Weights of a small mixture-of-experts language model, trained from scratch on English Wikipedia.
Size: width 128, vocabulary 8192, 26.7M parameters.
Experts: 64 SwiGLU neurons an expert, a sigmoid router, a shared expert of 64 neurons.
Training: 682M tokens, 7431 steps.
Below are experts of layer 6 (counted from 0) of a mixture-of-experts language model. Rows are named router (the router's row for the expert) and show model dimensions 0-127. Each number is 500 + 25 x the weight over its row's rms, rounded and kept within 0 to 999. Numbers have three digits each.
Before each expert's rows: "gets" lists some tokens that make up at least twice as much of what it gets as of all text. This comes from a sample of Wikipedia text that the model never trained on. Tokens count by the router's weight.

# expert 28
gets: " as", " |", " –", " =", " —", " so"
router:540463489503505490488515522503531482448485514468537493477470514494506495471499497499492518510432518483496463476529452482544482480466466500548515494473471436507543512543476524493511513525547522537500497459481483456485515534477490478487535502493501514489481480527514511534507498488483483519524516467451479522526519478489483471472525504514517512492496496481481496538529481487484498439463

# expert 66
gets: "t", "k", "m", "n", "z", "e"
router:497474489484507505476546487480496433477532516494488500500452481523482532509504514465487512501469488473476469506501509493490461474479512504506523482443485455520528489511466490491538527512518464492527550489555499495519529524458546489543502523493507478452491480517513519507493491470470434503528489510516508515504506516477491497471531505443487472517521534476482500527537500471459493487455

# expert 76
gets: "9", "1", "2", "0", "8", "ma"
router:501467477488509492488484523492494501478536514501519477482480499511459469517509519485490520542477518475492491426500486482578525489485515508534513506481525514524515507554475499508516506505529529502505535497513465491494542510489495475521543526513485449484503490496532515510469536474510464487530487471469520516532559519430494521501494464495503487497568505459509512525484499468457508507486

# expert 22
gets: " |", ";", "---|---|---|---|", "|", "|---|---|", "|---|---|---|"
router:535466464483532502491517491532487469472501516457478501487491525529493468477470493459495504505499542492456483455509486535512472495514511507540500473497496464482528504488494501464505499528528484523470531465503473521463521541505508463496521496506479458462476501519466493539504507460537516541533482490487498505551512510459500510492528532474469503473504525453472464500504467494443549474471

# expert 59
gets: " was", " is", " he", "ly", " it", " He"
router:532493496476518531490520481487475512466504550432494480481496495518491471477524508474464510515494529457484470516514465504533516499477474507521531461521564470538491494508486516474506526498476508514519519445494475445478515535470541469512518525510532500462480486480488525519493481446488488508525474488486480523525501530488466493495518503452494497475500518456480492501497478457520555485471

# expert 61
gets: ",", "g", "k", "b", "p", "j"
router:488486455477524507504525496497533473479502496506478515498488524489477481513523521457470528504482529504436482501475468515524451489482518468519480503524503471510531492533459518495500514491556522524507526509518512482527535500483540459551521486531485490442479497517491501529494488460499459532507501461497456494503467497451506459485511482505477522492533508493475449544533502457462506494470

# expert 30
gets: " in", " by", " with", " on", " for", " as"
router:509446468491504526498515532486520517449504494445541509487462505525483502481521507467499534524491518513486420451528472493500475481489539476529536507507524481470512481506474503483511508533518528509518505510519472474477538533518483440519558504504475483462486470506469494509471515495486473537522482502492453496513503475503497497477495499525476493491497518466487467528512491438508518462482

# expert 31
gets: " |", ";", " =", "===", "==", " =="
router:513481455497551483509506501505518464495519527476506495456484505530474472505516506437486537505483524533459479461500518513533495521528498456552504470518510469498518503483477524484484513513515492491471545450488499499462501546504497475513528480497494482454465503511497488532505524462522503522553506534492456480528522481474480505517544521480475524459516527477510456541508517484468518470506

# expert 68
gets: " a", " A", " an", "A", "a", " re"
router:510475509458514529508496530491520504481493521460525481435458513514504486513493520459533510560504545472479477453483468506562485486485494471528506503511517496523503481521511522455497497486514505482497489475490493496479515498478521449498523541525486499460474478556486526507527543490511534515492491515501442473545523518473479455494527514535522466468539505482460495500516505503498526480497

# expert 51
gets: " of", " to", " from", " for", " New", " —"
router:505482489495525481483537468535556520479508518513582497517476531504454503465483519505488501523486486490489442478486478514523483491540498493533521498502503480487517478540491516486514504522523487519506532495458493427476517484488509441541494527522467485469497490504463512519505465478511514502517509495496464502532518504481493464454498542496497456526536519492503483542510467473506527454499

# expert 27
gets: ")", " |", "%", "″", "N", "°"
router:512429475478529509490483517507521500502499509480489480465468463528477494463499498411493515486474537511477479498474530492485473479496497508509548485535507489502496516481481489489514500501523475536534491480515476494476536516482502471524531555523494480438503514520488506509496457444504514523532499461472469488533501538459509507501504518521498473511531499465486479510510435495464493477485

# expert 15
gets: "s", " work", "o", "es", " land", " air"
router:525466464498524522478522522502570459485532519506515466472481511506458496506490548437502517542491532501484494484485516506544509555481536484490525439510484452510516474492476503490542516519511529506496517500532500473499502509480537474510504497493527494454455474531471541486460474488478522548525447490461490502512521518508498487515507495505497484500514495465482495498500478465472501486478

# expert 7
gets: " the", "|", " The", " a", " his", "The"
router:497453489509522524497490516485520519498522478509500473495463490543468473454484538464520501512455546482449474468505478509511490477530519471542526530473545504546517513493507559509531507492541495520481523462493493483505530545487532514507531542507505508482487473518473483512510509475484516541493503488507491480542516510466478510499538503489495466470525541482448491502491505455509528458474

# expert 32
gets: ".", ")", "\"", ").", "==", ".\""
router:505481457480507479502499495529545486498515505499489512469507488526486488509480530457475512515503518475467485464501488466490499527502522468534520501470515448495522451513432508503520517481526501533510515472524494467466513496474520482516571521500489489516465484546501500534517474460492473525548466495449477493486448518443490488466513493491490464510483509470507504549512467484466500474491

# expert 73
gets: "0", "9", "2", "5", "3", "8"
router:507493510490497497490527546493522507501540534506523470471462501539474447508497545469472499545465520512467460495516486516529470500489523469524502468506550504532531497509483520470499483493559511487514527514503480491479516503445504487507553488519482488506454477490450520511458498461463506493513514514476488492512493496501472469481492493478473515458497544471463494542512474486470536471460

# expert 78
gets: " a", " an", " other", " new", " A", " this"
router:543497470525519469495486479497558476476484504494483456493472500520472504477511546486519520495473534494450471462468503529531503488494511499564497510507545496513523448498486527458500495505533507505515512430519506467493543503498531491496504531490482457460458493486501514514510527510495510481475498466475509494545493465504483491486514519486500434520540522490469505545482475495499521465490

# expert 77
gets: ",", " and", ";", ":", "-", " or"
router:509446492479526484483527515490534475469500480480492478497483490513507481519494517491491547477494502472485462492484428495510491511501530436538514451483513477546495453539466493509504520531514483550490521503483474484526546515461547494545532505524507509505438485485459494493526506473473474520528511499503486481522486502510495510456520527496485472460522503454479496504524468484470492501489

# expert 29
gets: " the", "†", "\n", " =", ":", " species"
router:516455505464513489517492503479517505493558507504517484481473476535479491510494510461516533538482505473487462506526454525499478488518497498540508473514499479507501520494520508497507507525536498508495560449521477454459541515490512492475495519469487476498486440519523497530526528456496474514549496492466497479566496503475487450459485516477527491482517485475451456525526498503478530489510

# expert 67
gets: "li", "0", "ri", "di", "ci", "ro"
router:517489476456537517517511493475502499456517510496551491521454523498488483514475536488461518518505544506488523465538492520522509541496489469559502452477502471538499515512509529479515499501519535525483473498486497506496524537474511455510495512500445492473476516506459515488525546507503484490511477475482463530513476494417500492494489538452506474471520528471519478527509473479489516485470

# expert 37
gets: "0", "5", "6", "7", "8", "4"
router:547475506505516481511501490537505511479505502501476467496481496551442485482516531454500506506491533502508500490504486525480439493474515486519539503474550469478506498506451508461495488494526534491514529507501475424500569525502507480502526520524495501512499500504477527532537470505495505503549503496480493501518486519468482492479521475467508472514529496455448500524530457499452509489458

# expert 21
gets: " |", "|", ".", ":", "=", ";"
router:514471488514514478465506483513487490462509475452510501519501505515519490498473517513523517524476541493438425495506476484504470516503505511525493473469485480501507507511510508488508526540536514547478512490526488522490517519501541481523553508515470471491486488529494488524528526471525491564514484459491509516512513517458481496475517521495480477471522529421468487511557462479472528491474

# expert 13
gets: "er", "i", "r", "u", "in", "ri"
router:457495485456504515483555501479475485486494529462521482484471500519452471492529540471508521519476493460502475455529494552516477528524553486549515496498508494542497470548473554467526504522506519523491522489539484474494526542520513484517525488511471488494482544512498461503459462447512485499524510493465468516497473488487475512496480490490509478481525514489470503532524505489471521489480

# expert 45
gets: "-", " and", "–", "/", " or", " un"
router:519489470477507515535536503490536499493486498521509507497442503529471513526498519496513534490483524460487473505502478486530502463532545466528526464464510479550519473532488547490526501537516497559514533487508461472510545482444482496546520514521486529454451514509499513490489501455512471503511498485508495486520517463506472489476506528506516494476523492443463498500483474490483535489463

# expert 38
gets: "0", "5", "6", "7", "8", "3"
router:528503495487507500492497483500535512474534493490489464491489520517458507486512540475486471494492528514504475490486478507515453494471487498516515483451545433488513486532452529443499511487534518520513521485543460445491548510512502487501531511495471504499521518504490542551530471503490496518567482454510492467536487520474477512459476484488501496514517538498467496512547489486463502506465

# expert 54
gets: "-", "S", "–", " S", " W", " M"
router:519488509466510494542527501499535479486488485496526512483454522548472495536481489491491516497462532480487486489505476473530481479524539470534519453480525506532508488529497560472557506529529515546499520517518454472484568481451507503502528523518463520459468504519475521508531513497495498525504527464509519500510516501495488501456494535500519505466509508450475490500488499478479539506460

# expert 16
gets: ".", "9", "–", "0", "5", "born"
router:524482451491523511514479506534540517498497511481479481486473487497438490464510501505480489530475487503510432506506477494509503503507487475529506475477523484525529449514451512466523496516540512521476511482517475483481540530496534476496489510523488489488504455532472534510500540454498494485517496433479485490518528501459527492498487537477493524476507519476507516540527425450505523480492

# expert 70
gets: "1", "2", "0", "9", "8", "7"
router:490488508509511513477486506501493513459515514495494491513506491527479470523464504477522520512465505511469489471463505498557503456476505474533538440465552512507537483522489547466520494529518533525487531467537458476492511523477520422481515517466479485500490507491482506514519561511509455493536494497466497497516482469437494519511499534506517501473530499475510494538517506503477518491466

# expert 24
gets: "s", "es", "ers", " they", " them", " people"
router:491487485458497524486538525528523464482555523473498491495471503513468463524484505454514509533506505463493491497488520504508509479496524497513542467489490475507528539503479542514539521518512542533476488485533479422513521497461531501514530500542516465493495504538457527527523486483474520537513480487456470485510525529488495514509512531483500490474536513460510477529525510455449515500505

# expert 34
gets: " in", " for", " In", " on", " of", "In"
router:484457470468512527485528524501530497464500479474539498475473523496479504500534495488526510524477524528493399476522502494497482478502539468519516494522554457477531477468477495449526539513505509494487513506515464472453519535501485437516552500515466495484507484500482501495517519488501494506542513500498470497537493493471516469457489529501465484475513528480488490531511513488492526481480

# expert 25
gets: "ta", ".", " O", "ga", "na", "ka"
router:467478517512510521479501506498507544483534485494526476486485496538507488502473516483510523513491537467505479437489489482544475500509504452501519455514548449495498518522481488486522527478506503481538514499535517487462505501497510479500531487512453475436446475505441525511494513469485508492488481466496490515540527517496503509448518509473486484460523497480524477546507454457464498496465

# expert 65
gets: "\n", ".", ").", " Year", "\".", " Succeed"
router:490457480480496468441474486469502507487499530485532466489470492491479485477484521481529517498529534504470474496521487522508496524509528457519526445471520500490512481493481514487502548511518511514511543513563491458470524508456524496500497557491469492478493523554485482533525478491506470510504492489461494509513513519431488462489508549499508513506514509488497517531542482469471524457471

# expert 5
gets: " S", " K", " B", " C", " W", " D"
router:514483481524541489475521497499522494517511515494478486475474530538506471483494488469511497516430502484497460466477453500543480497509533483502522481492488503523492441487487553469494545516512522504506502508559483489486503486449508452507524545499492498449496473527484530499505492472507518531494479481496473482519501525497501476487479496478501491513489537474455435572511521495452503488499

# expert 14
gets: " |", ".", "–", ",", ";", "°"
router:523461456467521505506493492517539516473519543465503454490481497562481509505530502477474511532491511477483486461504507519545476503531469479522547461503524486505516515504452534464523498536518477544479498487493480464498534474502488472528500500526484455492478510539460526511468552457522489528518526473504450463548511514495504482508510505508508495500531491490522489518512478481490521455499

# expert 9
gets: " D", " G", " B", " A", " Al", " P"
router:503494484500560497511480499454538498454498519496494481527480485524509480512502481488478508534461519510471438481509501490519463476485531445515533491487486473493500494504497494440532529500504500505490530481523465443538521494484500463491486517517482474451481486549511523518502488498505467532495497531508463481553484531468489449435498487477482468486543494508497476517534501487493508495471

# expert 26
gets: " (", "1", " \"", "2", "s", "("
router:525499458483537506518524532479495534479580510485525482473467505518504486493483542465527470527503491521503470499494503473549493463484511492537534451472517475536537476505483537486476517516497487522527493500518453452510539512480519501528528511516509502476459455531469515503499509451479497551511502505515475491521509496477488463499483521514524524508516530511476482547516533502473530471493

# expert 50
gets: "'", "al", "ian", "ic", "te", "tic"
router:491450464514537447486517504493538514461509487483496526490512487502445488482505499473500486484487521518512511446522476488509465502503517493487494446462516467492516506529456530472505486473537497526527494506476495477487498514495541495557497492496512501486492482468503487554527486494509447501525497465450513472560484495507489501481521509491463475503520487457461491542516463481488560478471

# expert 39
gets: " ", " (", " \"", "(", " [", " “"
router:518496456474563491508498505484526497481548470448517451465482509529509501491451532487520506514502515513490485465491501487506492491482543506545516461494519476539503493516486550474488514504503548540502506507536487496467555540487527491512516497486501499447434475505490502523497522461486480493529497496481476501541483485479493479485522504494510525489509520496454457515525513442472528494477

# expert 41
gets: "1", "2", "3", "4", "5", "6"
router:490474494471536519508473545487505518502498500484542468480454495548428447501496500444496514540490518539505486494449473514542458475485495488545518473494500487533514489492484501477499486544508522507482512516531451502494498529445520467512500508530506495491468496492499543499501471446490467498492448500499485508503519493505483462484478513470510475487508521474481493545510507490487532478460

# expert 18
gets: "ed", "ing", "d", "ated", "able", " such"
router:540482487481531481472513524525549472467468515475559462473463503519463449457521529477498514499499519543481485462494492485526494482507522492549500458508515518495541517505488493456515480504518504506512526471533509445495509543458498465499500495522512490490463505508476537518504500472484491515495488481474479450531493488510509518470512497509494474514506501465468511531500428486515551489507

# expert 35
gets: "s", "%", "es", "ers", "|", ")"
router:508482500512527496470483499523537516462507529471501509495482494492456456506473497471495510513488507479518441497496524506565482502494526519502532448497492464478494501502462541506538540525499524532520524499515490476517549480468514504550513510531500509483522481552454511513502462449460505494505461488460475476513513493479499506520512499513509464475502487469448512521495493467449551490486

# expert 4
gets: " a", " his", " two", " no", " the", " three"
router:496470505501537503457491529455556510496528551501499476467472511464478472493517506473520483509507543500463466479518509506536476492479535502553536499510534456517547513532489505463505506490525452518497516494538478457508504525459503484505529566525470477452457484504467512522480518449507522531484504470482485495523506470486493464495502486507473512486509519493465515503490491510506503470486

# expert 33
gets: " the", " The", "The", " his", "s", "the"
router:477464479507526493496503522473568508483506477527498504495478519547447442473470542474511482502450541453511481482519493501541458506507475499526524528485520514532518505489496523507511524478516485498466526488485476475501538498479548525519515496516515494460474523492485485541509520483523476505529497496512509463535492479462468502491528523500496464501498514466439477513501507450502500474449

# expert 17
gets: " S", " St", "c", "s", "S", " c"
router:496506469475506552504510550529524499441496491478524484465441528472501469486492489468528489502442508506482450503508472514504475463494489457530515452487508496521531497505528502467503486498546515503515508508530493476472526502441533503503517546518478477479485485514484530497515523483490505502482512490473475510524478541479461498498521544478522503487506506488516437534530519495465548511483

# expert 11
gets: "on", "th", "in", "or", "a", "is"
router:523469456474504489508522499511515516481544520512525492491472457532468510506494527470537538509505505483471458506487507515497464479459515462502525478527529462538528545504486493461513535475550522488496522456493453505514543551519521510543537497552486499507475508495515519539535511504525483516544472521493477499503471509503468509492526514484481522480511531465511516530518518446481491491490

# expert 52
gets: "y", "1", "ry", "ation", "ty", "ion"
router:542517499494477508482510537474523489503547489503517490481508522561493491463513571469498484511492478513504489476502477534498496477504500479506495475527508460511520497467479519504511524508508547513479540488514469456500519516466516451526521477530490504473487476502527532534497516451519509484505483488480499470519453511477470481476520521518512429487520513480473487521523494453472535460439

# expert 79
gets: " de", "e", " p", " di", " c", " co"
router:513506464502540514517500536467519530453529534507530483469435525515508486518486490495523479522469499512440469481501458544527498482521507492493527475502529452524530502541464487461494502512534493487488512488492479469486503511482522478496483528520468473491501465519500542509469484462525475496543504489494456457562475491482510511488494516509523460524543509450491499507518524496496524474512

# expert 72
gets: "\n", "==", " \"", "===", " re", " pre"
router:490479464471503491461485523455493515465512520475547451497445501548485500470477516477535505495523551504493487480523462522500509496510526455517519455458502503491498479496464512476497540509520506492502533495518478464466531510465515483500520557513451499470490517538461485519523484463495502504514484497442491492502522512444477453485514516514509529521510526499486506513519500480472545483485

# expert 63
gets: ",", ":", ";", "),", ");", "):"
router:516452469477561467490523510481548489457508510467496494470483476540526460504510483458511540507500474475480473507498452490516453513509503484534513461495526461526500474509500489499483521513496537530511491494499503463535560494460529492549550487538459504530479482509449486538492528476496505502523491506510472492526500504487498483473507523484517471498546504479488505518533455498486496483474

# expert 12
gets: "ing", "ed", "e", "d", "ke", "ation"
router:520488486477565478512504478536529462468474493504536474512487515547457470449492525470520503502502515505483478469509455481515491490535511468526490413509521514497532501523466513462534491476503521534470501488523527479490487527460496467511504495505522475483498497509480529537515511474525467512528473475497492478518480505516519521453514477516519482492492514461438510514514448485498521495488

# expert 47
gets: "\n", " ", ".", "==", " ==", " He"
router:500458510480506491504487492520505515439529529465498490513456513510518501537487532450524538516456528464473463461473480480504512535505519474471518530493524515514556477509480503522524467495522540499487486469502487489492526512421536490498491533555475511483484483523517477520516484468487501479520508517472483492517525506477501473496507499502500497488523558489485511482513446465479546475480

# expert 23
gets: "s", "ist", " States", "ism", "ity", " World"
router:491496438496533449487530540518546492481526545500496499504490496487472472485527505443517510489485530489493495447494508515490510485471495487518522488495533484514540500505455502454521524479512509558469535455494476447487513509516498485544511519518509471473486443535526525529493490498497506530531485460504494495515496502479489470470501511488491463505504527495495525513526472494425528511473

# expert 71
gets: " to", " was", " that", " is", " had", " were"
router:528473458466514520459538514503517478480494534451519487494501495512452460481466508489460536505476508472495460487507457472516472496511513519523512487519517490496533473532497483487505536521508528481492498486502487448486552532475523446493530565515500492481508493506471518525504503481474459545545494499512466495525482539499492522485519554457480500494515523479508492510515462464500518463478

# expert 60
gets: " and", " or", "or", " of", "ic", "ac"
router:507466457490522489492482483508528475513503504487509457496468491501487492481507540486479527522521533525507472460476516505488492493517522489521536455537541518514486483483477474493489503510563475547502512506495485471512512519487481489541509526560490491485429464502467507487498510493518496512503501499435477470552484544509431497493500514494489506472482503453476469535533531470492532494477

# expert 75
gets: "2", "1", "9", "0", "3", "4"
router:504502515528494512480526540509539475483520520512546498495487490538493438492509527475500476546450526493478462497486493493517471508491504459538502453486533477509545496515478501444490501512545504488500519496530473493512528515461512480500563509498481503499464492497482505525471532479468469508527512522484483494505503509463478465484504505460501493489487556443489487550511472488477557493477

# expert 69
gets: " \"", " Me", " that", "'", " You", " I"
router:472500487511525440515553484490515485480507500452549475486495527546513485474445513482466514513459529477475473508497505524523472490488505504510531492463517484511545510535479498470494516519494508517495509489529467441467505509476513483523517539484484480484493455510439520502494522455478466502531496505481476505507508551508514486493523486526489508478547521481459511539500468468468544486497

# expert 46
gets: " of", " in", " to", " at", " from", " for"
router:496482501468520501464517504544529517443486469512548487497480499527475501495481494510525519536486512498487477455489526502509467469546498481537512492505550465511496461545495510485498488540521510526472518489484491449484499554477521462526499498521483466513503471505474460495510485494514475516535490484486468478535465490493488447479497514487477473531521529460476460531544476479480547481500

# expert 40
gets: " was", " first", " one", " is", "th", " also"
router:510470469478529486483510499478492490516497542468498459495485506525453469483523519484479511490495503476489431514517511510540481490482451492530505478538522464525510488537444519462502514514511495490510515485491496468499548530476525494476546548518513488488505472490476502538532498464481482524490461438474448496526501504507463490500523506504518486512498561480473485516521488489495532448482